Experts of a small language model.
Training: a variant of Muon for the experts, 457M tokens, 7651 steps.
Below are experts of layer 8 (counted from 0) of a mixture-of-experts language model. Rows are named router (the router's row for the expert), gate (a neuron's input weights, with its number), up (a neuron's input weights, with its number), down (a neuron's output weights, with its number) and show model dimensions 0-95. Each number is 128 + 24 x the weight over its row's rms, rounded and kept within 0 to 255. Numbers have three digits each.
After each expert's rows: a language model's description of what the expert responds to. This comes from a sample of Wikipedia text that the model never trained on.

# expert 56
router:109118119116172148097143097168163090150109188115107137137118105121108125156127127087110142125089083140149097136180137162086133117130140123132157124136121087112123160104119101128153147119104134151106148152115118118160089147128090133142125074127127127109070129145116112098174124097129121122
gate2:149138124093175103132126114180169104150126135132106136145146078150105147133125124156138079140128137114159113161106154129105110091142123151163132109068155136142163147105138135096142151127174159136175101136127123157123107179126116123110118083141119100138132164150143139114130127109171094139
up2:185131144149119134161122138102125144114141138146133135133140135132131107080119174129132124126130099092118159186112144120159167104137178109111134095152102138133133153137131177170087158122105144153157127103109109148105147107133125138106093117146101117106138133092182109135124153106134072087
down2:106105151092156131084140095140093112123135119115126098117145154086158168132131115120100131148133107151128037120110135163134154129140138106110080161109141124112162123118140146131112089149146128141151079108164141128179138120139117098145136059145093132149112140139135118125113119115135104124
It responds to: Word pieces min, fin, exper, initi, as in terminal, Ministry, finally, plus single capital initials like N, S, W.

# expert 61
router:110127163119153168144075105094133090121072119133119155115127109091109100115149106133158124129109113116134101101143108140076102145127146105128172083142106121150162104135120115126117121104097142183101087120172128120177097136148089128146133132125134149105094135161129103095121116108114114131
gate2:147108139131115120116152148124103151133142139168077144139133099169131134126144146143127150102126119184145115154077133115120154117099123168109175101141111113163119144164136093133157118179132089138192098114162148122149111152085089104108141166114130098133109148149108140112138153125152142133
up2:170100126142101078118143105170135132130132137134140075140138136118167126139103146120151109143147152115140145126113128095135127078104108120120101129112104102089126147118095090133096125114123112127155128110139154163089123138182171087134134065127100114150098171173116130093150161127117132115
down2:147093085144134131107164115112176135141160133102132133146120147132117126158128136164138127123142109144162146130130137110135162165139115122119138093143142115129147160125160129131202148089113103091133121126122110093076073161129160148122067108176119123098107146138149127135118115079125109107
It responds to: Pipe characters starting or separating table cells, and words introducing names or examples, such as called, titled, named, such as, known.

# expert 13
router:120134154092166180169091101137149115113145165116126142121118134119157093137110119151130147111129135102148100109140117193103127119141136131152166098151072141137151136115132115099145155092096108127102129154154097121106094105131122151130146111144165128124054151174119127139138130135115089127
gate2:120142115147162136127089123113133129159094190096127131167138150146158100089140135110107099108087155178139128130135099151138113079130130097140125125126128144133092155100147129082122157097150122142130112115136133116065144172140143097145136126100137114090151159165113173127131132121088138109
up2:144110155114130141129152143152110109152157127086129149140134087186130095097087121153070125128134122142136110158168120122145128153121115140103127103106143131155128125125150154152105119093087153139088148104097140096119127071137107110104139125125132104078096114117115131057117129109113166118
down2:128153100104128089123090175146134180151147113129123143113156139100131162110137124124143101172123114140111141118136118072151149135116098190113144124153135143119137082150144114147153140159088127135133097129159167094064120149130128125123133090107110119107131174121116099101125129131100090151
It responds to: Short lowercase consonant pieces inside compound or long words, such as thorough(f)are, hard(w)are, Super(int)endent, Missis(si)ppi, plus curly quotes and non-Latin bytes.

# expert 17
router:065094149110139141147102124151121096126142127129097136105121136111134118111091101111167115178111116150138098121122114149096129140147107092135150092105093139152096144110093128142137106099125114172141129194152097122163115155080116129154140098148143128088090141144142094103169149121126127123
gate0:096089128076118144123107125088101117122125110142116152107132125107119149142100132117164082150105118143155138078160131147129067146111123120118157122099142160131107124144101107136149126133147135125107135153191134068104166140105112132127108122121110091129106060164140131106125112143151157108
up0:110103154117130135128097119150095136134141137120139151158113171086136141110118141141131139142098114082131105129125143111168142159107165125099085092133168090110159109127082166126143120151147065135140076146118121096092119142119125097141119159129181136121148085120124103122114086107123139154
down0:115114129142103118109130152128176196150134113128157155129140129130088144136060136125120126165160090132115119145137167145122130151097134139132109141122153108143143109124146126079118093096121132156129082146139139065128102145086129110095128111096184162137131141135082116104129139117109117148
It responds to: Opening pieces of words beginning with r or R, or consonant clusters such as tr, br, car, viol, in library, running, Round.

# expert 63
router:119088175101143145147119113113173084114133127138112167136133125086089123140133099147135126104117085123134097099121119142094165114167129146181113112127110115137170117106122114157145154119118134165122140149165129143128133147186138138144111113110168120117107138146149089113177134069147106109
gate2:092082093117121162154152130109144109162122129095093128124110153109103131129141136123156163140130147131103094125142107174126094137125144128119132104117113074107099153107172100105147104163157160156088094114150121151135113119141134146064141147124149100063133143158126128166131142145144139119
up2:091124141137118100187127160091084111145110105117128119110157097151127143146145151129148132146152087135138117104119139115122135142160093137114164136124100101138145170144138135130116108145150066143138144127139101095109101101136125151119138118095099134095126160110104184151193152103095151161
down2:081108107122092154120138146112145080152122127151125136100136143136103119145085102150062112088099141135166108157150182130122110103095158113117152170139110131122123140113103120112131085132129125115154096093164154148152136167149144134093126083108112083108132143116122125135127167109152118129
It responds to: Word-stem pieces, mostly in, plus commun, techn, soci, gen, as in plat-in-um, Ed-in-burgh, B-in-omial, gen-re.

# expert 34
router:105098145101146108158089125124155091141096129112121133107146136083146107108110077144132135158150082144147117115172143145116139102144121120156130126110117130140104119097094139132162135120108143190126129148115104099134105166131108118200168136131130140139103145153107093123141141090183098119
gate2:117127105087139110159086161144196111139124129150147080112151118115140117097171104102177117160143128143146116148156092176132170102136103120164123159100114075135151145143107129133131136115122135147134105116069124140140155137155143140120114124126090084147091138147139098122134135139146138120
up2:136121114085114177127105139115132098105163174150116121117165134115116119100125101089131103099112184128126139203128127175129131148134115140152116130109129143110099146120076088059154117132114126154114125130124152120129148149180081149083122133118140148128112115130144128140142132115102150121
down2:133098149136108155123111144131090106118168118143127128103110174135122099141098154112174128146133114142142103136142130096115149140094128130115169144112118104125154187077177138129117138128109155126161083052130111129137166080151109139150147124120097158143145112130132148122163131115114084122
It responds to: First piece of a longer content word split into subwords, often ar-, ad-, car-, mag-: "ar-tillery", "car-riers", "cor-responding", "mag-netic".

# expert 51
router:106089161106156133133129150118128101135116135166097145084132117128118108108136097144094106126121090134140091160136128171086124109136115095154138108157103159168106152087111150147158111085094122170114097118137115105108128125130104153156113106166104108143094108166138089073130114125112140139
gate2:162126114157119160130118127108095146164179114173143130118098116126111113128101129115142071161079099161157126151121101135107121115135131118139095128147193128166095174114120144122126098129152119157123118152106151122101116113140086112166152110167109118130176110157129143120143152141132093152
up2:096137176141141073143180165139103163122113143123102129115178157126110115128155141141102179128165147141097105122132130112142139120139118146141153114140109085128186095146130119120113112107128156108158089074148105156119131132127136118082125159156132138148134123101105107141118155151134177108
down2:081100144124136108153166119129134120122161126147156108104114101154132149118120118116115101107092115099145124131122170169115168110099159057117135100091136135127089167119120075136142102133147148111123151164127179146090133123122141131176133146136090131146143122158140094109121121111082140146
It responds to: Syllable pieces ending in i, like li, ti, ri, di, tri, stri, identi, beginning words such as identi-fied, b-illi-on, ri-verbank.

# expert 20
router:129110152126158158129099118128146109113132148120063149130130118090155111135132104146111126124096101136131057103163091123048141129126126134136116116112131112148138102102119149115138127118092125124091132158139088122111125169132119116154102133166184109146089139148131110092143141119145098084
gate2:137118162132101088135175125116096051117118119158137142107147173174136152123125107143080133133106092152094119086163120131123120130116129123081123151143152093122130094113141133110158111117147093104103090109107140114124123125148086125100123146188136123119107119148112105118135112176137137142
up2:121120128131137128124154088107122093142116153209121093124092130154134137133118160153134083100124135096101140116142136163159130153123072125099130127114109124088131116115126094144179138138152111075111157135071125128101127094125160160155098139123156121105113166125116122108148127167121141141
down2:102076096131141102120148107153163160125126132124157137129110145143135129175130159099122145160113115107143121148124121146149133125148161157156132135131147126154157090053119113171087171109104134170134106117139165100141119119145129129130151093111071146093158090150133112144167118127124119155
It responds to: Sentence subjects before a verb, including which, it and nouns like film, music, production, plus the prefix dis- in discriminates.

# expert 4
router:136097146086157119177085097113119107142095121148111132140114139087120091136146075111124164166109103124161079114134129131097142136132113120129148085093097138152144102136089120170138131113143098144103115166162088101135109170133108124130140123139128105100118117152085099144167105116121130109
gate2:167167096169122106145109155156127153124131130149126108088119177114104108127139089144114119117120140095110130092160066138141083128142118155169134118144116146142149141129116144099151137131150117144120153151094194134137091147089098149134108093123145067108125152135156139131146131123133097130
up2:113137094148162179138135145136120156146154125127147163169097165109131152119145122125134055149111154139120124120130185145133126151096105149125114120115127152145172083098119105115161158102183194141125130149141135131117141117115160115135150137150131120142099129143128120097132094119075126133
down2:147112090115140143095091114142124119144155129145160137125130152164105121107111152117132096133125104109159140130130160154105152113151154140152125088116134097113163095089090087120132106120170183116131111148162119119158142123116136123128185150131074144134175147159151102119115088115162127090
It responds to: Determiners, overwhelmingly "the", also its, their, this, right after prepositions like in, of, at, during: "during the midseason", "of the Civil War".

# expert 48
router:132102121119153147161123124126135107141143166104128113129139115111169126120108116099142167154096108149154095146135132180108079123138137127163140092119120079135129113116129116120128141072129139179139071175133110112150111146143110165159123134136151143070120125172132088119125133156159089111
gate4:132155140115143120131089165163151143181165157135135143145132160120148098136146167140114132172104102136134146139142116155128117107118153080147178110125131147114183137128087129105115172109128103126133125151145150140123130175122125161164145112123123194135124074182125130132117115107143145130
up4:139147158161149158162092153118125125135139131127140128124138154116150113076159154124135161149128166073157097129127128184097081158101129105152149107150162144103148120128182132155134143143119122128121098175126154186089136140125160098110117148144120120118143151093110085140129146128118117128
down4:134157149144137099100110117120107135125143178148157101129161140100120135129083104124137151107126122078105134150088096119105185116100103111118181124105129115125083130131155133146102119131153128099124136086152161127156090125172131137145165185130114162096123143134111102100130178125141125121
It responds to: Word-internal pieces with v or str following a prefix, such as creati-v-ity, str-ategy, re-vis-ed, c-av-alry, inv.

# expert 9
router:140087126085157191134132121103173121123148132158074095119123116105167083112098096156144108108096117124131087118140116147118119108122113107124144110101108102128139110130103118143147169131129106126084116175140099104129126118110097137128138080149167116085082117147111092118145146134126111111
gate1:150108130121130109145161106121125124123187091131091113128117099093125158144098118125123088132108155132107138156132098124141089109118169105120186133132112161128151166097102096105099143090106093173116073128118113129093110116084118156152156126134109142119113160167100139096132137134123140105
up1:127113146143124134106121110126111063149121157077151159136138136143127166101146150138128133120159151133175118097096166091110151127142135136104096139152105111143112093119117180104117104133093114073120161116111148132135156106132097112147159183118128103120122106126154122133107095109070130108
down1:156125095088134129142101125168069170123114115140129104109128159180125137128120148160117151119108098119104177125115147104136175112147129132154112145164142153154102112095148161149095118129098171141118137164133092073145146094111138164119136128096133140088110115113141101128133123123101165120
It responds to: Middle and final word pieces after a short stem, such as por-tr-ayed, pas-sport, feat-ure, Mat-ch, and closing quote marks.

# expert 12
router:085126165135129136171095152141152096116101141114096120138144147084125125147118084144147142090107083107167076111152130149087121140152115096167144119119132120150140139095104145147122141117084128155065148135140111120145087138124130144153128096140125144105127119174117117097111140098127088154
gate2:120069133150170111131143110123095113109130159132171114180138170143134114107136124139090137150135091128124101141128136132113157140131137130138106072113139167063128158133115105136132154174090108101108155138118149151119119141141133155140062123105150116181154144152106122132133136158111108144
up2:078104128101122124132161104134105158127156076116109159103113144127126113146168113147120081166122118105151081132156130109106131113112081124135106098132157131123124087101068098144107151138116145171114125151136128157077093106108126134113123152102115093141092156131115136111129160120098095132
down2:165095116096169111124166112157091135150113137065156180087123135135114125151138116119087100201109105071099099128126130136119158147123099101108137119120143141106138112131141143137135144146098156113093107136141140126116117140124170116137142149107123098091151131086119133148166136130125154116
It responds to: First pieces of longer words, mostly Latinate prefixes like inter, con, pro, dep, suc, Ex, in running text and table labels.

# expert 11
router:129084154124123127132136093108150094136061122139098114107113128111139113121114097121120133130151125125147090093138147129117091156141125111167133133091107083122140104076078138127109128111106154181099122141177087111122120160125114177139115117160141121113108123179113108123121134110127077130
gate2:140104158091126131165116138121165129107128147154149112125105136129134141130101136147106110174184139147098161124126142138123116134105104123168119130120091141156104118088095130172104143150124086114095115164153097139151092151105153160125124151165085073166123153137116141091142101112109148097
up2:151107164125112118105115121180139161109150119155101117172100113109151101170090143099157153127134157140117090147145101126091118121118138082118113143146131136089139141147168088113143174157159115139120137153140165148124128126142139128088156108131102080121158148143100140122132143094084113091
down2:140080106091131125173158149094142148104121115134119131141140160143122163176117158086133115148118130074128094086151099129130159089111160133123142118124119131123126131119143139147150061168131155134156104149137082100124150113171154134140145138152128100157104142117126122159140109076134142106
It responds to: First bytes of accented or non-Latin characters inside foreign names and words, such as Cyrillic, Vietnamese, Turkish, Japanese, Khmer and German ü.

# expert 40
router:119104184099139165127079065135133091108114109125124106151110116092113098168127105137134143140122086132159126136163126175111110130145093113133140153147075096140134124113139127165127111094108123123109119148126101113158100142112109144115153080150133134135101100175136087097159131112112144130
gate4:136130161169144114171091087097122089140113111148161085131159127092117146147110165111124174135138108141167155132121129128138080127102128137141139157158136100139164143176138133152139135124142096134119099172147110156117138114122153097089146138150147106124129108194134117105132141119164166127
up4:106130100162148104205128134083071126078150132109135138148124159128112131149111096148117154134134147156095140137119137111176113154121118145083133113132143086136108153101113111106143148118106094150150092134144157151137102094156174106152113151125117111109098171143150128130130106099108127130
down4:145090075127101087120115098154094118129171119113096146155154135104108131103148107156139169111109105142124164113109157120097156173169138140144091169138144146119154074132154108166108139154147157130142101153150151140069126127132135125104130142097148158133132163109113137130118163132145123123
It responds to: Capital letters starting abbreviations and codes, chiefly U in "U.S." and "U18", plus state and country codes like MN, NA, FIM, ITA.

# expert 32
router:113087138115127139143124121147135120164119113135083123110122160082123089137129115139134169130118116107182101122129123134078137090115130101155163097127074125135124114109104156150149118088108134119086094157109102140120096131121113115143140104104114141090105109167108115124151109066186140121
gate2:151137165139147108146094109125145116170098089148166091166125156135130089100112080132148094170146081112112129147110118083127140114175117090125092115118166129107136137140141127129129124097127141155177149141154100103112161130143153116130116146102104088129135138128128102113117125080083143121
up2:101158127139123102131177125118156131155099132168112095148082157171087135116120137136148095135130094115139123148147140133142113083137094140169088112125149119119121135136110108122151142081128097136108096156176133102107137171130160119115129121142091074138091087116153120135092119123152120089
down2:131122149167079103103123142146127112162117086143138175143160147146123118135134156179143131116134102132086116133154096137163101124134065166126108129103101129121068102123130128082131120115127128121152065084153120095143121154110127129113147128147138135140186146125148150131117162136112138122
It responds to: Articles and prepositions before place names, plus word starts like Sec, Prov, Is, Northern, in locations, infoboxes and taxoboxes.